Experts of a small language model.
Training: 798M tokens, 6087 steps.
Below are experts of layer 7 (counted from 0) of a mixture-of-experts language model. Rows are named router (the router's row for the expert), down (a neuron's output weights, with its number) and show model dimensions 0-191. Each number is 128 + 32 x the weight over its row's rms, rounded and kept within 0 to 255. Numbers have three digits each.
Before each expert's rows: a language model's description of what the expert responds to. This comes from a sample of Wikipedia text that the model never trained on.

# expert 1
Description: Function words, table separators
router:167090171187134120145117109096091164143121158128145132078124137124166151098113157075115171176118141058083141170116125138132105163140141095080159131073137173118118100112161151131088127174086086136114178116156181100157130158115117185188135208160170146152136116182164143101159148135158186134133101134111082147168139074162178129088114178067169102123149149153117081107132178179122108153129115124135170141119105143180161084096120117122106162133180083130112141146159191123158160134132053167069143119190164093133124152134156133121228133116111105102173125150084084181134113073129130145
down0:150104151153158160183164187091168196137075122114165056109143161190177186141128096114143178103151103104104138127118179175096126110097123158107123146081129127088155160158084121141117130122070197184163183167125092104149121106138124186100144151151090109122142117165129132100072124122144103143127118132088110135098141132168131156196115117154213077164131140096159104104105115063164130134141133081104142198105154145131073133113119123133112119162151104086156107082140197101124093158115143110096061141127133149122140190123150091116160087113141135090035180174107144116164127118102087158
down1:145113120122135113087165070105110101121124146098085119125168145128120178137106140108140165108125061131154149099120074100137125081067116133133055112107167189124110100123119144148115104113149132091118138128115192155123135171158110175130136154069140177125143116121179063109141151189104094175129063083146146161093125130136131140192169113131114058098185121145151190115117149133133160129208146146046099081085097225115150125106097119138147171102082154162085139093129116091163101141126138075121107107119149131079167128068092132198083163137129143174147121124110147150069118174193121123
down2:148112118137138127166139102116129166211079126096214094120129136130109125157082085109156121136120119167148113114153137101073161130157166124112094145128145164103126114147143133116141066146109134125125139125132185128125135155166107122075156096170135109177192097106131149069149169142200084092189098108133127100147141131117063104152144093123165128148127090098142156157115124107160192093140146091122104119106185130122143083173074111109132085150129082174174152165159117147176105131125120186116121131122121081137088128070117163151132137220129125124084085166142180107137141140255123168
down3:126155130157136146139183112168174165153127117137138098070119141162125162164105129095149151122181117148114139093119125126095166087118159090152189134115163198115141147157161096148157121153119147103117179100163154113059122113164132151159137070116115116104171145132085148135137077061161114092065077115105165121125106104086077039048141113131162123126114168123113085039091150126182138102139144174157112115166102159103144155101126121124128174159075138115148111097159137100082185150176142145100157174153192103117154143147158116104157159155130138167147170110094147049076141090214114135
down4:144145117097184112101113148163101164183109147120118110151140096096187109147060086109177205072156193098095095117193094126127140134155153152068129105115127089106193109182165119093132092112103098080074091071082117135135158147100138129113183110090134122080142137113129108172165153125141146128125133140100163166111143166128100115118055147076179155121087119160117113137095138147136145115155096150134077100156136164178120171135134197148121063160140115099159124166135124179162073123139092079133155170106178185110108161177142120130141120063198131165166122169134156157143122137196099112
down5:150193121099181123154120105098165197139076136146156088142124165159156169087162156179178135114109136193114163134136189199083158106121102136146081168136097116124092145166189129172101058109105094119094089103130177163136068116147110102121083174138151103097217084123128104097111121114131182160116137155152150176138154071092111103117108135094146167138142094124068101072097130152143201133164141094170154152120175109152143089127086131156175200106164093107135100136123110123115098125151170110129110124109144146062135216131112131098114112116154132102151141108123153137130135145056093108
down6:152126102128121163092135078133215130122180165159103110088131177156101187134179128153143164118127122140176118101134139119126130119151142152116135110099110147109100132140122109097134146100088106128112146118105199145128115121128167097099141074125132142119193121098136165162092146147114143169114123070082129141215149133145152104116061151096122147110094116132111090091120118199140119088081109150134131091151120149107126127161104151096147142138149111139154060136143141131141144083123171182138119096101153106130163162128128171127091146234175149141117091101184117134124134140255072166
down7:118146142126165142086179114024166158133103152134126088113145124119142127117157151154123109125129114071130105129132126173091087121169116149138114161128116056146160145149103113115144147162106162116086123117118000092110093135137090099141105106056126066080150105125135110104113149108164116128164098119160152124092175124104105124134092133175146134155137143153165133154156125101135128125145112102081132091149124138161117162132084134143134145154124101135094122108143129100122128114171132147130113121115081161117128132107150119105112153078114068165111172122135129141153159122000089159
down8:103126114129058106091160140195120197132153111088120183147085145093124146155143081130145167094148162096135127090112098169123061180098130116096081160088106077145151104152121176113165088092113159171131152123111061101072167142160094081143093147095122117121189099168135108099123137128161109109118178116157152135080084119119082132136166076151128146120115166129088150146120119116053154095144106156129171194162148141090059123181182093170145154145102162101119137186149122173119113129158085121134136186145176177089132140105129083141117120144132136150135121144186142093086129163021146118
down9:123097123136118127124122045106212141096191089113106142107142122156117174086059127138109099168122181105145134125094109105168171147108124081129144163112105141101080125144198108120198115144125125152226161121133127119108118114130143114167082131175123099164103146129112133123151154145129112140105145175130126160099114106121182138124169141180143138103107080099139137123192153151188087165149122155136155073168119142115165093151105115143121148158061131170160087035135164148119068159164147142111046162074111112176095147064114109174155121059158099149137110124112142123113152176099192099
down10:109120167146142087155121117119184137084132120111155153123175120121070169178149139171099117144143130156149093142102092143097117125086111092136113092127092156077120207164155147120129110194094086109143146094084171155183105070117131153123076145152148132088158155070105132114142092131119175097066115164135136083115101149195147129088092075114156130131091123157133133117094086146166150146109130173133122104127148130132171129111150142143062146134108138100091149081166094112088148102106171115102088136159121103106054062116083105085152181224187122165099121122111074112056165128209156093
down11:132125089138112138142108156136133146109068112167107059128106144147139154142143119125130135106117164105132146088159112137146131163171068068096091159167105104141142146117095140082129141124131167153144172126122136129127125164100184090079165052154123158155106159128145120178138093150143091097119143128139105149078178103065190159166100173074153123038156109163118108124071068126135070089141066098092168122159131132065099102161133113114167120117117146123146164143152137108154180140175130162110199131086089125087131079167159125168134128196128116122146052111118118105197104059190184091
down12:079136173132096184212157169153134166118130139156168102114122137127175111163163147110169137141134170110116150101133142117176153144110145133126168116096152164145150095140116137170095109089107141082127132108152095117137115145196147146104103139123127160106161167162167147143126109161176088104145166144169119156083104178080084084113173110185117158213116122189103061061138088160126097107150182098125138111131148129143180180153146173174166174163108105115099150114062152188166167113152116109149101138101116133141143104149132168127127145067147151092057116085190155073051189131101133138
down13:136097176147170142188181171081146162143122131129121091139150113133109137127118113124155102124095133106148158141133151187063127151145132073125078113056084131161107153143124194120137084132143124083147139070111050164152119139162161161165130158127142119161157124104157148150120106082164130134090109129123103116087121152150118136125149138172160117068147135147092119147109129179114161133160114106141123093059132136135174126118110134099139164172144130117069138145131133128184115175162103182091183099151112129115082151153115106166124146135176090141113173112155138165136082112000118145
down14:142154162125196169139109134102128077113145130148161177178099092186181090134153108087148068145171073182076074135125204098111184130169130117117136108123163175106141054135134132140103121106156096054143118153138142132095125138134053097193141126126143083155112107086110125148138143152167169125127135085147077110088090085179148127147091185086076164110141114114147153132135137192156118133114193136144146170108136128152091115087108153118150152140167123098097220141128124219160119135144112168148160120181116157131129128097141144147143132063117130080123075151118124188099097142111145097
down15:135186090138173119158132104079136168094149102181116142105156140119108121141138182111133105127107150087140146132150140075106153130133156129120078156158102092112118113132166146157146057158138085107105127099171023110109091123150185123109141105119147146140118152147136096150129147126115175123132166160134137140255092144164126127102125113218156149129143128161152147121115127128103106157161112111079156067144152116165128133130109082100137092107140100112106147152116125097104115104178133142144155093125087139154100180109133151157087131192098072167129141114139149143122131093000121135
down16:102081142160131114134194108119104132136147101121109158196096140117172163132051091099116111176143108128107072119130114143151089081135100203121117138115185111099131135135122170127103164090147097125133082092117211174142189119135172054122146126119135142150130115073144108129049156088136126109147098135160167164039125141122083106107090132111087153109124114130103125156148177139094144184159113117143123167097159132145067134124160145162123145142103120172132155196106140194176144136138109196153129157131117160086071177092117140170130126152112097134115167180132152115158086142203054177

# expert 3
Description: Common noun word pieces
router:108130098099088138124097110156174113134164114141142128137137088129105074082118115168100123094143120195116051129182095113113127131127146104126116106145100077098146061131101077115149137084173119099094090173185090098116152101126170084114116069108118171092090177123163102204168109145140117136141098121164147115102111106065084109164152117164111171125108090098183176094163122125142134105079166121180109105112182142152103115141181137121160103185131141140181086181091119147111110121125175107176101154096094128125131170130125105140065124148191192130150109090091162099101191189174094060
down0:102161124161186073154146125035106129125086113093114085129102139146142103164142140139170113158072132113171084141122138176050177165141141146109140149109121141084113109160160161164161146161123102114088064117157068160126139120114076147144166104141150107178101104094116152159128157126168163138087115103128185114135138092079161085165131154172134162130125167147063116141176103111115118135159127110111094142148135131153115133137044133140120149145085126185160194125170030142116161137201098094155159088042092138163092134126077115081134158131158074151134112158137126123085193162145130143
down1:168086137149172119145109142024137106073147118119154145131087110119150131103102119136086121128031144198109140137137130128162130112149138087116153088131148177084139094154087114089125163112098117157125192163167119104126114054117119130157185119127135135156132095121165143134127153146141076126093104142069133091219187084129169169156164096200118149117179099140135113119094172152116117139138133061120167148109125128167119129152135096098106139119084080146158154122113148167089196168134129089163076154148136119142105102050152168115155111135116145123185136107116130176084181164039123088
down2:134202134098133099079118139148137102131099089088122124141093156129145095150108148129061157114142118116142120079084132153143153148117176164147171129130108106136108081085149195120137167206103157109151122150107133084110120173138099161072158145096178095131189121109114129060116145063117161097151136104142149150072167150173077130108152158118151087182167178103092112146071120131149120099139146170180088184104163086140188105065126164143140113162102078107159095100102102105147171174100102163082154105116107213131105117110158080151176081099168107151103148166102133090112130079191131109
down3:139071148200155156148112097188144131124111115100135135101208109139138178120148094138134118177093144106200202149157133165087113112158137082119158141156150145151072138115121122173109134139119147176108164129116255166160097171161132135067125109141119122076116158120126122114095107164101163095151163167151079063239141120134152085075125152158140114154151096073152120119078138131129167128133150158112108146125123135107160137106107097119132146157144098153124102155150139108102112119150134119135077106096154116110112145097141135116101133124143131144102120151133133137151120104255111126
down4:149138138146133159109036129081164167135055135096096156119052083122089109141164129185187097103081116103137111106132154110119100133116097106099111093095113099142127061135115100062145143193077151120187132105160078140061134188127147139096113135098126144090098125133119180146133122145129165116095185096078116051144163124158144157095175084156131109128122137080116137074041156167132139120160094062133133120155121140129132127125144185106109157123112147084152104132121113161125172119150193150163142104126132138136090161085148067155167106083127071140133182108125159136068153122170082106
down5:150179124107169104137155167143134135164183175160170145138187097162151121126129088127160142126145128116131085122074141096116135097100109164035174101064074048123119143097137113144115116165135092135068154190051118121083157094091187170126162160139076129133112161161099136164077104099136127072067124102141150107142088134132136118084119141137140079182119090127157097122119112130163082113087082155114135165092138144125179145084158141141138121102088162121152130075122201129115142129152115140087155142107131107109112111160150129088087140213109177108197103112100128180154093096190136174
down6:133139125092164169174161124187173176083140106071172139170096180146160119127070101180191125158076136108080142183147169123197074135167148117129111143147121093137150105131136150140046030112098121138153133121127103130164166154122168127150122138144166130146159096119114154160100090102087123179163129142133165122148121113167132105111125132143184143140116119161104155140171129180190164134117166224138110112131138145163110117100110142098100162161156148132152190174131115125122113163104142145145173092155198183069162118125158143199133114069141165110142084103132116073145118164084153174
down7:123072078157090106079075133175110118100130109181103115133073152173125100176061073096148109122140138080099150108084100113188115158109107148140162089129136155092159075135139144133116135102138142138131161163141104077145061154116100106119172121129181102150144108095143124062123144141150143118141117143167119113229131137116111150137128123078122155138094125078152105137152093111078177208121184089125182147055157140141140158206187125148129130108127075151175094194103192148130125131114180107151156136168142169102134153159107088131117093091068144179125137128115162140097173182129165135
down8:108098113144121195146108122128150120106123162112098061140094100169102130148074129140182120076106109188101127138108132158079083178133175109151138191136140152115110142145149117102143085100186109176133094127123162126133145099069146093127123128122173149144097113157140093145077111147156068146150177143158127225116138126135148148163110097149104192130067139164144146147125153078139129111160129103150121124122179156140078174089103139130137067135159151170123110166211063092158094126129111122074144153127120112086103202069125061212137103123113163110149102113144142054147160171151067105
down9:130067158108170071122085115194148132144129107112118097152082092104100143125140147134147151150135140136146114124123090127147170128111074180082067070098159088147174108157144131176142094162112057140167142227143048118106155070183162106139135160143112110110158135143175143149152116133136110102079081158158134201202096116096143090122107151093184166090117191131168141142108144117089115151154080133126111143097160139131140098148181082141128112147136114157118118168161121085136124163137129158113147079135112134107115110128117164193109110110141112022176146152112131113071135188118059114
down10:169086162140171102135118103181184119127077133126135118071137096155113123145106148097102170128151131161103128137102090033192126163217146103127139099103140109100150136132126116132130139116094161131162103134066161107089126183108106152089130076082129116097217121163131092114133130109103120162112096096109115171149141132116110150113163133140119074132133147115135148119094110057121118156155165103144133165099101047140063132147083136082105148114156144188133144136147116102086097123133097116162134099074172106125109129144179155108090237178121128104210165123127191092120125130198158183
down11:141075123171180107104084076178128132164103105194082186108150143123174128183148142143122113172091115126123140138149082140161121149128148078160104163079175198105110100145094105062178157060113155068128151124124077078086132113136108102120092120114115117113147126084116077077156150084113167155176079119134140139129135126080143122159084132092096093164169090108169159193177159109131135142113200185144125159150128113128107121166128104132111085118110146116152156136124062078145092182141123144137113111141063067147110102110171146186135162172055155117152138151114143147143092086076117115
down12:140106067124043099076072132119133141160105151077143087150108100177158160125104101106103196113186143154138134153151087175115160137128164150103154109176108176149138109155156082156090114111179112079129211159117181135123140090133154138090110134083178157062084104130099111127097203087099111127144131084151173142220148140150130173139125117080133133140105133152144122129145089121168134084126144140020157126111121091167088152114116110106103138129061130130091153064165098119068116120081160110146143122147140122109101145070117101147116100185131172137093093134110124136096171115096134170
down13:059094174098149140142124125165149118149146162126146152103179183144142106152131028091129123170119137145126180121052090139174173163103114115131158154127093082134142126152164187157078138148109127089104149080184110143107174151166124101152118163109094078167169125171182182094093117115154097169111136098118156096118108136140077131180122119119142122151135101129105109163105173117118137161160130105172101186099144136142144157113144146096092109089123092168138174100155156144088126163134124133104147150136165099180147134105118154140140110155119121126099098083127064209152142142255154201
down14:123156157162167106143140114180156140082133088072101202139173093102124141069128072166117211123113127175114109118121128108091106147130156097127140227168167127114049131111123055144135108199095081136125102189139145144129158131076144123098130137111128151126117092065142138135135138141144157134171118152197111139113098142152158138154087119133142136134113141112157127148084174130207155146137089101154141091180096123072123128112141111118138154141131146113189136120156174166128072134147095059093101152076157169128152117091089106165148155155099143150109125066134088112089134101229132077
down15:113112154115141148122145146133115161182126130139108145124110172146166197102090135160146121099135177171113119154060108103080202160093147084139132117172119145091161134122157116134144161059142182167091096160111128114104135131143120148127055161089181115099158127172132109143219138182094109115115145141105189204144146120131116183150104132096104112176053118101124068147193133132108092159192183158126142118105046175122105158111127126092102111150168114112128168129113084084174157174110134131133176151175104091154128180164121090153183082167140124120167133097160089085165115150136124145
down16:136123104141083128167117113100158104135137131099124164124139135159173169121089144089158186154099051160129135138082177161154147144154100137151106148091110118150028162110166088138165132174160099161110085210073108090118170137146104091100164154106105098111123076157145103138105117127153187120106152108125123080020166123164104128107117195084155161132129119140111122165152133153110117131176136120100109065159058152186133136098079141148111132193179195146132141085078153126146111095086162132164165140167140154113122107071105125108136110170139102128142108146185076161071135100157121153

# expert 2
Description: Names and foreign spellings
router:134125171139127148130128153181080089119095126099107135147130107159124139202149136157119123122120102141141125119111109093112127090112047151134101164150094086155163156138143148163101096128161139120149104105082106141152138109199095076127181130121096097129205127097058118127089101121110120149172156087159174100083142181100102215125150115177118073129125131172096165193111129153138103131194089156131056156189143058158092165148069119169151141136118108103089179084104076083127092156115178088163115138115145207151136117110160112111117141108137145134079141188121129053145135107084137149
down0:072161076075090080174153150121167094145079124127093207128106173141108140072134138108141128114145097078188155149130085112130118130163113100122159136111137108167111141109140162094150179143145092135128113142050087118169142156116084113098101113081123110104152139138115149118126080142103193111071139132151133172134069112108107115059196136174106111115138121117103150130111106157101136113122198159149118114137151122125136121085122120168070096130116127139164192093137123147078168118097137096158148101107106065131098102176104162102186080227135159119113081102158155171096121168231168116
down1:144204095100193138147124139015193144122086149142137150116140085144083097131162129068130149119126045157147147147170123155085187155132176156162159144159066146132141115134087101120166057106144091150154116164123082091156120132143134169102142058100148092105108125167123134127097092132110173099097143154099150119163125172129094098154134144206128128146116146128141128147135112089128095118103118149099168122140173093151161147142123116097110171123091145131111156113122144076067133095145152183144113134092108090144098144033185146176073119094123117154131158185115118124085118159049084109
down2:109103143070115133134138134131131139098121086153177159147180131160187133117116127106118146155092143151088137140136108111156100114125129101125150085122157211142148117147099061133116159112085126076126168051098185159155151121142098183174106077116070101096151191123119056149094191122082086144116146087176085169124082110106158158073095154159156096109121129098159120125177163130148092106123147151069103121141175113153161085139128139139075066153215157101128150116089175170101172092132145143138162117160088126106141147160114194182115113127144079122093100094163192137125171171097118159
down3:114077107127120124118157175128126087091099148119127159173136108091133180135091099124126102141149123106114175172122089162161128112079177122099134115141125107103147140095156096130081112101180053090190124157098125235094129209106153130123177159172119103086102172155160132154085177163179159131105183158134099140210126110115146125136110125119133092115165161091168060093093121127135132112098171179138064120149162156117120150170135176130164130110176124090138123108103154167094134165132140149095201183096118101179132129113161209131128104133183148090123076129112093180162157154113124157
down4:149124174143149102160176101220080166155122134132137131120095098133129142217165148108091126127111082133105176111107150163138074114091121148150071149123120144141156138139134135143115078171112099124133146137153105104175028145113102089115117172100057097149163118130126124087108158101177085122130154140155134162090075133174078125150152113160169107133150128145168172136132135135102086119194116089151091058110073102150103124131125116144098106124153145194142142148066157116166068101129114177102154162109202189147163122125091167139141125118110087223130157163147175075084148132124119090
down5:097171121128146121139152145122123117138119108153141115092117139141162097163122125127159155134090124103116143133104145075177125066091144147135149154119151126148146092148162097180134145155095157146116162158106130069103147163144057170070149109128148155151080098183123181102167179063111098143118085142163086114117152110152084052098099158088146096104142101118102157151126109098141150129140084098125143124151170157108118084098127105143092152117138156164092109104111200123116174104155059135176141117074144095079079090209086228139100129060091094149056081110156075095157082081146172123
down6:083151149109133092101117151115125171072145125187104158143118102050164119173149164089140129164178014090109140102138102096119159158104110108158130131120096101174078115147123153116132074128132166149110108104115103067190166131052128102086123148156165164119073136176137122144144127112115182170158127112138131123137144130139147146079146099117100128095128150109157144067089171123132152126086152151132166124115142192124156054107123140169113131034105141204163072139149112112088149101147119133120153116132132109126119092112121135178147168178075110108102122104193151181072160174192130175
down7:118177124081141095096086109066173091144115182106181136128191113154148126141165157091130181118137088111155165119118084158139183152175130193162183130107142085153122195112109071118132128152039123139130096135061156116126139064095088089160167141134087088153089084146198150127097103098150155123116141132091176120066092130109131106090130131202142080132091129113189121148101083118120087131117125185094114101164124115126172077126063132123089144120118142190116079074083088170118095176118108137162130103113121110127113144127143084117094147125131085101151153140100172171093117107156101110
down8:200145123149136117139119089159155126117174118155140099088177199148164141117141084161095145183138109124104126143066083123166058087069216202122123040075161075079165147130132148137121170085092086138123093108189110121166149136160091125120168136128154155144093162151085163134070083108115083154105115117126182135089146101107110094099096111181186118135100147117135154116074115148048127145148087130148068137149118108111108121153114167148187138156158113057135129145118109122141112178123105113109128166136111152093141081117129179105138167088171108080106135087101138158141117150106135153
down9:088127080148115121174111064167101083165152136110121139131173093134189157182121194153066069127114110118140168110139137168116159111111107124129124174147167156104123188085152181135098135179103117123085167123091136097125139124122176069095131242066133149121110097148122112133165156158132144133079149055150142135139073132160107112145132076135095131129082134159048085113120143133144152100114144102134138157127113106107120127115160158123122132130066107113165153145096143140098041147145109116126111138075156142125108114080095065118145147093119077125092089138134076110056162129133224091
down10:085102111069134085151143141166084138130120108116083123114130109143131143124087136145138098147152084145142119196097070092078115078131151154114125133133122050107097136170170101140125083160066147103090130068136078137131206134131128184106146151098157086131181222141137153137117164154136131117147114122143137100152167125153161133120109135136129045081141106146111119197093133121171153118076110134173063206105156094110101073131166137084095125177072161146154093191132173145170180104155144161073183093111135094123169166147113118137132105138165129150143151110100161117129107096063075122
down11:119129117158071075124122098193125129105175078072125089093128126122155161145153065106137145171176156155146092150103144104176110147152153203131121153168137084170170122144136137091116166102134124088020115096111189138167151156187063122158184139132142082170159115124100135127106173184117129118110141079096154150130097111101083133139144153120164067104170168138133148141135153144111138152175108123122124141126105170096141146086141143151158148103150160096152156104090168080141157134090120148171185140163166126111138087149154148161109179151099173155044168114176137192143159131121106208
down12:138125184108160098139161157083199148123144090171168115122149124130152157145093068183143121119127135169118150114184133151110136125101112116114144140172156189130119096118063115145178131097190141127183142137178123169126171128165162122138122184144171053067149143077163154179088154164078092145134043117139127143164161135134118219162090133129090146126098145190178077125130118036149161102170124147091129107129150099130114126147144126070158170148155188102059092155144149165095159136146157105140115147132162128093063101145154084136114122079130127096125079133135102132153149080116112146
down13:123094115129135124144090096077124113186129132180155197139201154102099138138141062103166059108124100121164140131148090158129135151165065055145109126144124114179154182152088149175136116118100139112134066183070052125120072116144121141126106055072147092112205113153139160127098112151144141071095192152180151126089095152117134104118150172191111145124135122114114079137113083129116133091133111137175195134149164111137135134161110144118094129186173123150111137130132109145136150176225153110135131118153105126137080114110162122155108138144131087180089198161176133152145128103134151084
down14:153186136116099077144150101151143153156138132106133106078123171145135074110085112123095157153136084102134178099175144102161085135159063126105063173141150114144101133141124146117155082084084150118150124111140104072094118106157107102162130146067106146123145062216154152128070125126080130162104114127108122120025120128094102095120122143120163134122143173145176178125095125138114148113114130131179133127125068123120117139165148196142130168140160125180114181136148090148123161111121182103175130145128110143077126142168138180107062087123111150114178089122155162077194164078243120130
down15:117125152104178167093115156090127134143062136094095145164108184092091150157122128069130088114129122110190068123104162097121125112169130108215106078086148058181090149092157088139126123169106094080129145116128189118117172140112101097128114141141085124080133132144098151082163149149129170144091163134187106140137094143112135138091146130120132157084141103099133173083137117157119089107216131097106180177145118135137084083145146145110107166101175141100199093088143143080173162131123148103106177130139115090137136110144138192108110153114153092186135158115125179143103179140014116090
down16:146117096082146155203192109060108134125106100134086089127096133121154170143087122124105145126131122161134058144178158144134152105102148080149137159168113098100090121158075087160125070124124100114161158161132191121149167183098143115100111147152147123116136190090164207100107138090135133116133067159140161077110157155162141112081124111148108120101156081114127111137152169116091106143114128071086133164127157157117136112128142164193138158090143137118207095144103159199098109144187086160130145151171113150156062114123122131129104077049159071118186084182201100133152131142120157129

# expert 0
Description: Numbers, headings, formatting
router:114150064099150105113171157089158140113097090131122114172129175119104152164141087124169073109124132129177188078103170155144173111131169164152130126147166179144096198155115144114154139098120173145155132090073150176096115159101101136100109105102116103126076101094117143065072116110074085117076181142099129146146123187170143095109102090150101146142135146100123102132092083062104150120118117104091156126119099148034138161163132116095111101055063175136100139080131099143109124089136126112109138141074120137114125052122058152141071112136082070132091145108211145134130092131120147169
down0:175187101104136080204197154113168133099127034123116127092133164103148168145082062165169148155107091111114115110153113103056151175167115134127165144142205062108100101102142131139135188225116143144137138141092091093069131115125105156201108156129123161090100132140117147175089151118146102124157105118129150150105168114147139132100124106102113177122085130073114081140125102140124120123131152084160067147081097137101110147097093121142114143064204076180129138122094133146203091116136148119091132159092146093096103099134108108079153076076120098128142141112132118080131128116117134091
down1:138109128132170128080173159074137128129083132113105141101164136135133076125110132112171105146123170141101131094095115096137165109143155084130130024129146102144147105126101084134145120162114132139098046112092023202107174139147165061145144131152037094142121103126145184138146105119092134150102091163175152122091147133080111162143143108140116144143123121143124126110106109152161140109048169130084165082115151149106121161167146183153172112181114125149108106112157103103150150088106116124117103117144110120108101102108132160146130122003160088119131153119159144154057097178054074127
down2:145102130169152110124108168158099088123140124119131141103119080113155083111141111147188125144190136098072103134057156200120135121107135146107134126134101141073133108140169098153106142167112074158142168092207175174148136128093144130097175090109120144198111169074140131133107110136136098151101140124091139147120079096116097103170149110106087118029153166106136142092163093122127153186141199164120111049119164103146157129147146067149094138089142151145117142076091093110140162175071149178096143117078100160107130063134140057119115117209152153140175095129148081125086127170133121160
down3:091157163148133157066123102152146108160147153154119116142102147188095073177148208097110125130203129049143105124153129156150190170190084174148126129111128150132072104094091119143121145117126175129115121148124137180117092126146075136109126114090092138124120133093122131084160120120162187147118126078108101121094103084118148096084083090160110189093152173127121125171122193124109159105176066089107140147197067092114132159161111233141121151123087173111151134151119120138117128100143092085166139105143111116121148144125171074108144097129105100121123174149212133157082156101189170111
down4:128179134205169172123126095130171114097106144123172130106114118124093110077194155114167118113065109115087088122093110136129110177187067166109132055124157133133135116144111090120141097130115150141075060144088153136182112150141144147177101116074122109092155068121139123106146114102093125105068146140139153104104152168077111196101154104118139127152127148126147107119071158097112088110113138064147171188181164126132174152088102157118132169158126159126104142098173101153090110180138100131184125129116142118087132080069082150097078144173112089070089202132135131129030128120134108158
down5:118111130103113152181131163168114161144126143148155083085149116152148142136136128170139091155109103103153131120130200141153069067145099037217166142131081143120170113139119147097121207137127118136138100108119126089110105139130088158069136148131130166123122220161114125125100161125191164167160159154125089144094173118153197150085113115120074150118149095132141116135119107182148040149157146121141148157147124056221152130139110123120140138130118112164141110101070108164186095101062151148144083132136136179149152113144089123164143094141078130206137104108107188117123130090157115176
down6:146168136115157128116089156056154147120080143145152187112134109059046122118111133127112125132122167091148093157161185139097120104127152155136064122100113104184138100144099111091129180147098103146158131115134102131075138144163113081099103162105087142128097143137098152096110106134095158105150108117116143107082126156106103139135159100184108143128094148118089081156153151113127143106153092120145135070113168071118147127122121112110114158164148117118150104087149118121084139157117120167133072107140137130175082191181154132209061143159174148050043145121111130070131110114000130157
down7:139144129141126120085111163107149176125114151133065068172127106151149106068187120147158122136210078137111126160084175143141089084156113132130151126175114157138148138116199161144158128155117112066089134126102110142213121103099164155161118097103133122102175103096089142127150106096153110091102138168135140135123166139088122144127134136134208109089104126097128118086106107114115103112085096075199133092135116136186245144133105178126095039128101107131105116119130156095104142092136141150127187088136141046076084158150138174115153107091093147117109136102124188185150127112078114157
down8:127165112072091142128150101091112167098117076073152109149073070102134140148116148133122171111189111114108173101091083110066093138127082112212153191107116138100101110140088198126068120133126133151102120157140093143168152141125124130078084097116202133081130111096155082086118083132130074126111160117151127131078128144130126136138144165087128123116125098167105105187178097161141154158138073120127200063087087151123081135149145107124103101097143149168110125129179099123139167139136070141111149107125042108151110116138109164099166177173143139173039121131110058088129143143146139085
down9:142163133145200161160110102188180147120150151150182110110139141151135146109147101150131143116095144137156115108076099130111125120149109150152121158080100140191131127081162150135132120141109136085116138164093112154156120129109106189076130094136132111137113131123136159124024036138191133149070145136165134123140157134099105142146149129084150148156126135066153116141094163075123148132158102121157095130156126053183147113104094140167105103129086095176123145137171137159147104103101122180077136140133104143056139136169180065105213128144126129149130141084192131175174216141211162186
down10:114170177179147131132157181129090105076141165138148147157192147176124188090153037112166126140171137151125163120108119131120062106091128155135113112113114073109076137122129162122140167210171161103121183153103164160125129093162128089184177167084137131159111094133130123144129117156156087171122138155116134121151139158062094144193111107105076163141101157096099131136173202120075072179198132146116109125146118134135108138120132169142135099096108123176180145114131111152116119120101133181114121160090142103092172101176114159205137107082119185120152150086159158157123156147149063071
down11:112155149185176094165131123055141160130103148101098156109068119133113106094126097121075099157070176147156138081141168125096116081136156179127086133161110123191092144092112103187116156130160166174144119123153151120160090156106141122094137132131128103161090129121146089092100116181180105108137161126135083105230157127157175118095111132103088117113166124107073184132112085049134133174144116108132117167104122051148090153131125123136134112130154131182180170203099111156121097126095096124076140113135133133099156089177124154147192027125125120154136074104180130105134154100076115124
down12:103119138108176163075105113191099133158160109108051101158115106159151150108210143077166168151122132091184134114131144123089146170139125143148088103051110146084142092145133131135117173141121140142074184121123085112160105162171130113150106102103139095156133097090104171138154179082168151092074146114133176066100135076119139152101093123157111106130168162141129145125167107181150064096134116094117146166093104064151077137114140098145116099153132148075112156103110135150162053164150136169166094121130090158135175112141098193163081133067153171081153116094135100115055111089137082084
down13:142114104085111110166182158148138115129120064145181139130143107143128117151144120127137156166084081156130104111127134147134119105103104081108131166124127104168125178083144112131173133225107194088136173139148106097121156151166140061133119118153092145172141083133157108202080083157118096160126164090149112051125159054164131115125187086066106162162129105075099113108160113164173146111076133121159100077168087133159046111075142145148165113106138072149123157133083184084132128129118143106114132150126169117153147121090195111130187114139141169112112053160139122060152109093141103141
down14:064164135086109058101157187108166111096073155146130152155127142077120126138161153071093152149160059092151143090098085148082118053166131164209097134140092112185131109148118090105142113134135138115133090161089105110180115111098080163179130153156137131149054116169079075128180055086109141153143172110191153140116089132151146127109144172139091094171107093135158114168076158137139124087104120164070148078080114188126156120090118131180121135139172161149116163104151122100161137164130161122136115111114140138169098160141091112141117139157148097141095084058117168160104169102145111111
down15:154064104163094149114156080139057128136063107125085117121086139061147149090100141198165130158139108166173150069125116117125101156131166142188126113111125068080097134166167092115153082144122044146100161183098112114142128126113149121148178125105119147074123152122164120123159133092123065139107151092094165154120120121170153135149088113117091146144144114194093136184095157095142132110106108146099180171133120162169045083074137131102085131147125116078129101119158118116140127120118111079082156158175153137121176120140108084149130179109198101115132206174121090071125145118098144063
down16:142105094146088089172121106161082125120132100078076075086114140123165112144147132142166079175098161125107170122193110132101101137088114130157128132132182111133142147108134135133127105093151136195181131115094180140131120127111105140090146121137112147150073134172119103119115106120110086082123211093160128178071146111137088101132100159064128125100160165163118194133195107122094105083179120157152076174093119123095093145150159124117126138112125153178092232132145137116147080126075088196131089151078148101065116126056112139159183091094141089107117071126096099095159152061126153124